From a checkpoint of a small mixture-of-experts model trained on Wikipedia.
Training: 778M tokens, 2651 steps.
Below are experts of layer 17 (counted from 0) of a mixture-of-experts language model. Rows are named router (the router's row for the expert), gate (a neuron's input weights, with its number), up (a neuron's input weights, with its number), down (a neuron's output weights, with its number) and show model dimensions 0-191. Each number is 500 + 50 x the weight over its row's rms, rounded and kept within 0 to 999. Numbers have three digits each.
Before each expert's rows: a language model's description of what the expert responds to. This comes from a sample of Wikipedia text that the model never trained on.

# expert 31
It responds to: Occupation, nationality and taxon words in article openings and name lists, like politician, footballer, American, Species of moth.
router:479463498591549601404504441504545584397507549545501461497520493463490508484430515511475532485462410492523520439500487574405516508486473472561546577511499411491506548578477475528561574437457447661577476479470435454494465517472527551595514511415467476487518488544519540395430570537497562505512466449408535506432533510569497425536542506482562509500463507569465482477437539493513531418474435409429401532556425472594498424501556475566439480511564502527498490500456532458575474436538531491575589497403548546387586596430582552476506501519435495521515471512475540497473517522462576487
gate0:581620458495505519497477466524414565491529496445537462415542469549498504492619463541456564541421530501546479459516518557530579392495453496417511575519538427440488484501451459485547523554461461571512586617506534547516499558509574404510445492554515483544408568492522477501451533535428527566461527449542528567542494548489553487574511485373471474501541407486556517656421464563555454500534470479534468540538493420498573427470472486468560472436540522399480550448473504455550472522565430555462508418466551549466497529401561537499533460524455520562517437492552426576485471408478501479
up0:494500498508493449529472474526422497432395500373480667450496539521446393534579534598505421501506515442590483468525468532538505455510446539482528553489580528464469530468482501485482459455597462388559529516407549478445460608534481512521497535473498469456523584460478486436522527528508512541550472501465465538546419445483576503573455474434455437543545548486560520553428523468447509501492486509500463380406494497429461577485431544487455564539546359522540472485474513479501445540583479530380519514463525482516515564415587514555528520470465466594507462567603413504517480531533485455
down0:479486527531546442430556534496510476420538541490533578497491362497463549491481476455564488538443510533545484540470544506448520526568462554460495437462572481559456506467471467540489486456515530515386509478473491452510419603622502540568456564487502502476445515479553459544550512492472471472461512552458526557580467465480517569443564520376576488579490522485491532401519395515447511431482508519536460551412462452517470489567521488512454523621451435476518387559444554443541608534636480537508544529437536436450426470509508390549414524518493492457513554537575546412599505537416542527
gate1:475381484531477448543443521492455492435507556581484468495536425506506590595442531491539546498473547448651395618419481494458439496476516556537525521483445509515519538488556438454543455468484431455607522478510472538492432485503488605547556500446561457537506543511478557569556538532410534430543470382498464510438485409500512449598500515518531555518493445511602518625454551560481440451477485458521528465479472515502464436527534507509431575462543489620522488483461588511487482567437499455552517487455382523455481489460493515414537517444451427475539465532540407546442540410497529522
up1:459485393476583511516507507478541515549419567513468429525477421488487400561476502406562491552524540494596461611481426444451611439508481499501568503508513546529487455567476469543483499408486462429544469478492443492497483437430514515555564511475533534516479507504496579519499501567417588410526457486370500538388447406502548537554518542495518611457496489528518452558421576500530517513473500503582569457465518426495499490544518466582404552458547481406592481540454563497487476537403450461546571484489468409530438549464507613473522514461467521536554562552466509532432459497491389502
down1:469568528511519493524530512546562498409565471497562481604553478478543508493455522531476482464464456509563511590525419465563678509506535460505540437523469471499441462502512454477480491588554429439491495556543513557446467461479506512481468497430455491569447545531579487501485515472531480529504557534518441504383500498554518506546573469457541514490559447529490406579443614568485510476419464464504453435431586461469457565465503491644530586484580475557566480439499452572557468484525459605572499566476499491428546472481480504571581386519464491420421407618546495452492448496547474529
gate2:532484461479465447456524499505546537539447492586554539536504502583424403519552449606461453469399547525494491507527471560494584477549546580549451543505573526582525474464488430570470484445396542470539540553462450528518461425461471487519471601454594504568435478502496527517460487496560485581431470465509516514523476499492498523456568452405500599553513459566531434508467489528573466519483460520505445539594488544425428454537515576450502505481516543323480504415505555489483511446474442451463462501438491347476554549480504451411582406446460545475513616533552430489501501466434477512
up2:480555455486550508527532447456538527535509543482538506486465494493480520450439536478463454510494483503513604467499451537577556495598472444525506480544568499511526507500547468464557476500506552476556600477505501554465499447471531426492470440615481519440465434482519600370485532503479516489466576539566530552472559503535551402489482518490498448491541503473502559570514580645528451492613513444556450465444530417517552532452468479424509579581546457524515599595566489524569500401418537458617474447515513449569481490405567475522598516508409534484629426476499497438445535574429513420
down2:544524476544520507478500582549511439508545519528489381520512488469513440446635517519467424572516487438567551540530529391509526551548470579506427587513510512550503502603381429554462481629493543529477485539539473418387512489395526485418421565533485556486455551482467528448448510461503471579603496466464496515477502507512356536507471408515527501523488523461436585564423423492519392472618490535527549536517536508497454511500526515467506476602446495459532549476521522514483547431490535427490554472477439541472447510495494550540509473534529572464570460519406455479547524592417550527
gate3:534423492550525480487487460584546543439543569586556456486470490504490506472534387493452475475572516470543542609467500439481490399541544469505551487429553430495498430514475416450520586499425456605531480500523566380432588532511551527561451538431518467520501530565392476543420504437514464543478528596511566512520600480506542479488548455479475508433462563556541485503422505542432537514441415563494464439505418478529429413544535498455431521540614481536524497456457526558483467457469529491650533497409500478521545484580513518484506470516465485595460563585465448529569567495563461473
up3:517529522555544456501428494460409556418537444488480503484520451398464481530470456512483509451481515432607430537531548599564538468508395525484503477503462467503416420530571457527567493530559505511464437483502588518419430538459460493550569576548567586522456491400550587518601549519510414448574521441508410519465532490494434459501500465526427597477523450542429488534573516530523494462420606521534517441525529494464508520483464522439479455510373514426446440476529496518532557504561537425481512453533508520484496499544505437663549559419478436439536511487476538513464531522574405578
down3:502502568576636535446579533519469506535538531516443495629517531377475507559575455554509513440484462518487485485432551444587533446511522562471530481449426556492429501461410521554478493499467469577565497465595496495566434490389401549540553547434452530592467610519525459520561537595557422537517455531416515497529479453447556528536500500509462429545530529553522464480489481487609541573538484552539549408483591552504470407526505543466476442382498472418468525507486562464434440472493542556483560444556538415450525422491492540549536519454462515532459547522518470476486559428504528526
gate4:447513494505545487557519497490556491534543505571431510525481524564518423532484492493584518516551529489552492534458454497558444546519500554549484541513469524476388446505530392455539506505465473591585363482499554423453438550551515505529481584519552562508469558429457600500509448476428569584457509470424541495499481464505547466547497478486577544600508494477542433440532522439463504474563581487480448453446500522396433450405437546594554499524553556521631518438460458466547446473502500456516471371495408470538543485473418569518414496575577457516513431408474415548478437487479413487
up4:483446515410506515509574455464466483634556480495451523539474498407442517385467467549509540494529516501469538484547479539455512512567606496455461452466522511606479522509471503469557476545525508398488580500540415512414503461497512518403475473511484481518476507490511544508499503510516496509525376403482399489487560431492466473463443603513580492430513466447581520519479502554464474572486423560367410463524437560548446493563533479505529523492463502622476477441612522516457526559492468492507507555619482486471433409509538500525540526535417499457523650486569548497459485611544556577
down4:480502412402467531530590493383509564587509515523524493518398530543441435574508456446447363556506466482498481515485473454629416495551473534484438419517561567559502525575465490492481527492598486539418475567540466527533530425455571528449604499498617510538539554453490529447521435537527504488519454572481538409610613516473532511590545472450511535493474434504506497571442525550523571581486543525505531513554385496561534462444509453484488485600524515510500506465606509438422520410477439606471468484468542495516534473502448514505458506528531463588451502506505534547559536496490468450
gate5:484542441474595573495520433466571505381535582557490506443454516509511347490478451505501444519514458457422554537429474480489535447488536503488459470523622411460545441507424525446504571482490572511504476556576489478391503519584481487496503448440587468490500593528441538488527544552462596569505476575489477505509519508506486510495527559510437429550505473499540517552442529565610431464413456463467584532583461549582470513479562432468488503532518480455511499417408473503415499548483495497572501555472549549472527570455548348502455590506461416456440530466529581518523411470495542518
up5:455499503528377479403520636518457481502528522517434532493492624515569513506516469436556493585370480507468462497475457446514548455580462432460616458517450451427586479495572570506587520499551505495528459546352464640575481529456524445560523486530495573406610531519470553427444452514553528456446577530500405501441387445482482433525535434487481487486540469530510408522510507594473505496456505577442520509516488358492472499532466467502449482487505519461540479515594512488541509540483463556435532488544514501431460503575585498476505512538511467459447506495505501531470467534501454455
down5:471520433506487505544560497469525488513590473448427475459516487494493376522588467449511561489410533535505529528445478485580509460461572371545388437560467531569512551436553557508516518565473435534430557521398548506501500440501584455547525600533415500474555506502499452602557507533529533444462444530498526463523568496525538470568539505473392486499473509455510431499596528426538524521498504638564475516459626519513402502484523552639611504482543488538583504547530505473498528402557504572496519523471552508540500458573539541497524460514550465541449423531524507471552521396496452447
gate6:542359445560462574542437447454449567442467459461542464441514413513448539389528476560492518516443458505476555551514580538520457582542470485562568548498491434447493506389370614433441567511550457547442548506504495497475583436481443463490536532426508499517495448472550530523497523505533398495426475534510544518539509562487538427472425452453516513508483430516579494510417490552553486503474452476457429536564432480486483526521516469548458529542524503497393519511401529460528511584498559530529556506499556520466488469515555376495506576470510599557489567345460442514414510478574519473
up6:502444419642452510459532552555568564500505544524568491519419469521466592459551484454504561475447517541590479572520446496473530519525389516527504546450500511488416483437512479404618404494507540467533545539473478497512505433511488539448505434488546578528558570576550580504540530500501465532451480478461598542512515459519532483563483435614535551507431542525599515506436558457440497472469461546540475521497446572561491578483571522480394474541492496461512570488419563408543468525551434485482608531530441497563594554491469515393501474457511495567367518456428435463468478552546501508
down6:560438541453609575493460500506471585517486493586470462389489483528503504477442542500564510486439541533468509456426558555555412550465496470454461533477509433488477453491521499535566509497411487530534440490489504550585447488573493454465528494491414538455530445474530421484481496545566483424512433572582572462507564477500435529545457418495514426434512593515490462384433478467560506395497508473449440516613518468396465500472516466432515416402567463444602419406518531534507488515439630572499503499543500523599444530472506494447519450452537533463378516445518495481459465534590484528
gate7:443488515470509378537434498518504462500530542531521504462475475572440470564442466537444425559523459451579461494515444498518630444560473534461472532493509517511594470434473532462467506528492450502545515493426477412446556538521545441501582459477451468515446380529466466461567523474419493524437538473390541491471494517504459361538580400525499459526555607462508422402539499549509613478566590548513521613562386498493496557508526437479566482391517525559592541476515495573532547477509514465528486521600448468515517561466510521458501503520453519534581520437471425518438434499466572559
up7:623480469552486512460402472429520604487450527493555482460509480463587509463526468500484493461494461495504505430471489477419537562402531466508396475548443459510484573458452539447479548482523501506494538581476453570521455474509465501421461483589480592511493466466551550536424402425566380559539559497511448525438480570510472453453423475505381514502508533513502597527457525486595493539406452481479453544461543514500446561479481542369574547502471428559463551405563499505503521473490514521448515473491514478471504516554464497409475496384471400506434537521484440516455408646464425469
down7:540477534535518546440485471425506439526501477500527528517485509560377497507578452592435595480560560504492478489537577400421448384507479520480543522515540497555587597529489506508501546498513539535576457520434455495444485451509504448519536428583437481539427483445524487475487501508551486487435451543522410478426450625406409518541455478531545495469448485546440470535543584452478525489464479537449501471473479542588591471533389532598494553453501480521565444461506426463510562485524496482549451583432596497481470563519561581537499481434448562474398484429601465396423488494517564465
gate8:535476547479543501426415520528533501493508476466607530591417562551480501472491520480483496482468406562557454460468533559439575565540501454490536496483498469437574457467443467444615444457535584618546495536437547455468536465524530517519518516364502436541389500564491505491534616406433533520508523513537533434485558506523423485531483411552484486475563459503528523420522577529579576500576476558610558556539423438524498483524505431519472498480436515506501445533482471452499523583526471579484525478472460603486514445436491441371529615479542465487467456511486498532563480409541586527
up8:480520512468484563536483560515498572564531479388492536477520487466432548549537517510514427490485530499414581464483429459438486446532485429507626522610517583572476428615569488606427568401392457447485502486504492516459508521540567482448564505498490497531508413449540534433519580490476523516537526504452451425506477456594562415591487464487537537567488425526480506516508401585460522564496427582449460503429462474411404546462509420470599500546385519444507492516411546503431462500473499478486512519497487529460557486496462482466552471515469398518518552452551598453576518529487482522
down8:636445522485489556494521520442516562491463446484481487434479527460437439424556556466509518450540480443466505471463480483523519533479488639427387563583445550474444446457450466501541471534366508433657458506483545495475391470500450476492457592530460482541464431457524437409488473462455453496430490434462405583575476534492516423389478520527403525494459459551610493444567463546459498459541505488458554470512485488438475475457532498478550561433497583551522494537618476559529494457405482537512478492432476514487555516417550538509464561559571488508501443447514491559547463500440513521
gate9:596465482390512510494541559577465629477445526475479457510573423522551460512491451507495519506439554459366504543513464402493438511505483517480561468472508538550445508440455416450433544511551537520473498585506453478510380476497537497538461490513570439426495487436466518555429467493522532521680471451464556463430405557614570540478558507440597556436498547538584395499482461453522499472497461528395484553557497503460485499529486471477456560452528528487506501451493459573472569453469473533563443511508503605478534495554423455434477530529581472484423540453512518498495392457531554544
up9:472570491469443557482469546382469435608476579548508559494489591556516530479516428472481430582507474457495513534501539450564608469586435481568572442508412476579449504560474499426507509454511591562506510490526488556477545463533572530463522475487503513441394476492431497464540476385443597474543569421447520522531494485495447392536496396540514466464551509582466484472533493483532468446586481529443534528452502542491577510525474466439557536492509429563589538504524401474549574514540398429482565482458576484547552486530374538584565483504549459457468493479549549588514541507513495552
down9:486605542538521447455484503496504461514498548477460494489518438461485412454500548474483529489502581485539573553390457508440475533542444534438561382505539489415499528565550497541408444480493585419511401468541516424588547585461490436419475519563427541422517423450551375506462535568477478522505487493405481505501548414490525551539552540491570556451499408581529456551459478395568505524544469518476545531456490521492434539534470466459501447457522463529511568446579499639527530517518581444509451457561439410502442498491401579482548443455578568552515521477491510505533441568498538465
gate10:410475561509527517375542516466421535483473501469444401493484521420536528516582473489448529481448491459429526514443442494452478653531447569471441478459495500477510544600455470555528454526490458517553562477464493540498357480483507501561480540425514447494488456490463569436499601601552573451480483569486535475572500523498570483539566462434488502567466523560539472525545514525537496452374529477551430422531492523520404542503454488453510456491487466462441570447433534530376454524483490499565493426489439424444617515506559472473414426493600522495474504480577547595439542514493540557
up10:474546480528538430523444499513519420494469540480438553568426566510478571634450559541493467506537450494520490463526608511561505476506459422452466606490512500480521585463470497544408505455491565527541421468499465424383543510557422468527524487474588527485573513451528480533521473556388385524479590565468389498395424511452491557455466522541572551522479508435496506531489562441488545482510492486475447509509519493460488491487495524598495488478506507441525502511521495444573512500517469469524423388549484433576641517482486578524567441509470451469541516490558303502512482570555464508
down10:491482529529482479520490452466542425459558497538570490420449527496562460491430508549486600479463519536436593499532544511408484460471590494503416536362510499500530501493524488576473510559473498430523456327515506441426455471404442439577498500490436424553446397517493552479508525591505470635452476417522516530485464503486492510532532473487435520572473460499528521461406431512430480493544551622505435609506492519530434529434502499490504459432524459439497500467476424527501493530481472451480516469397457558563521444435416428470595525513510465436555426373526519484475467480545556474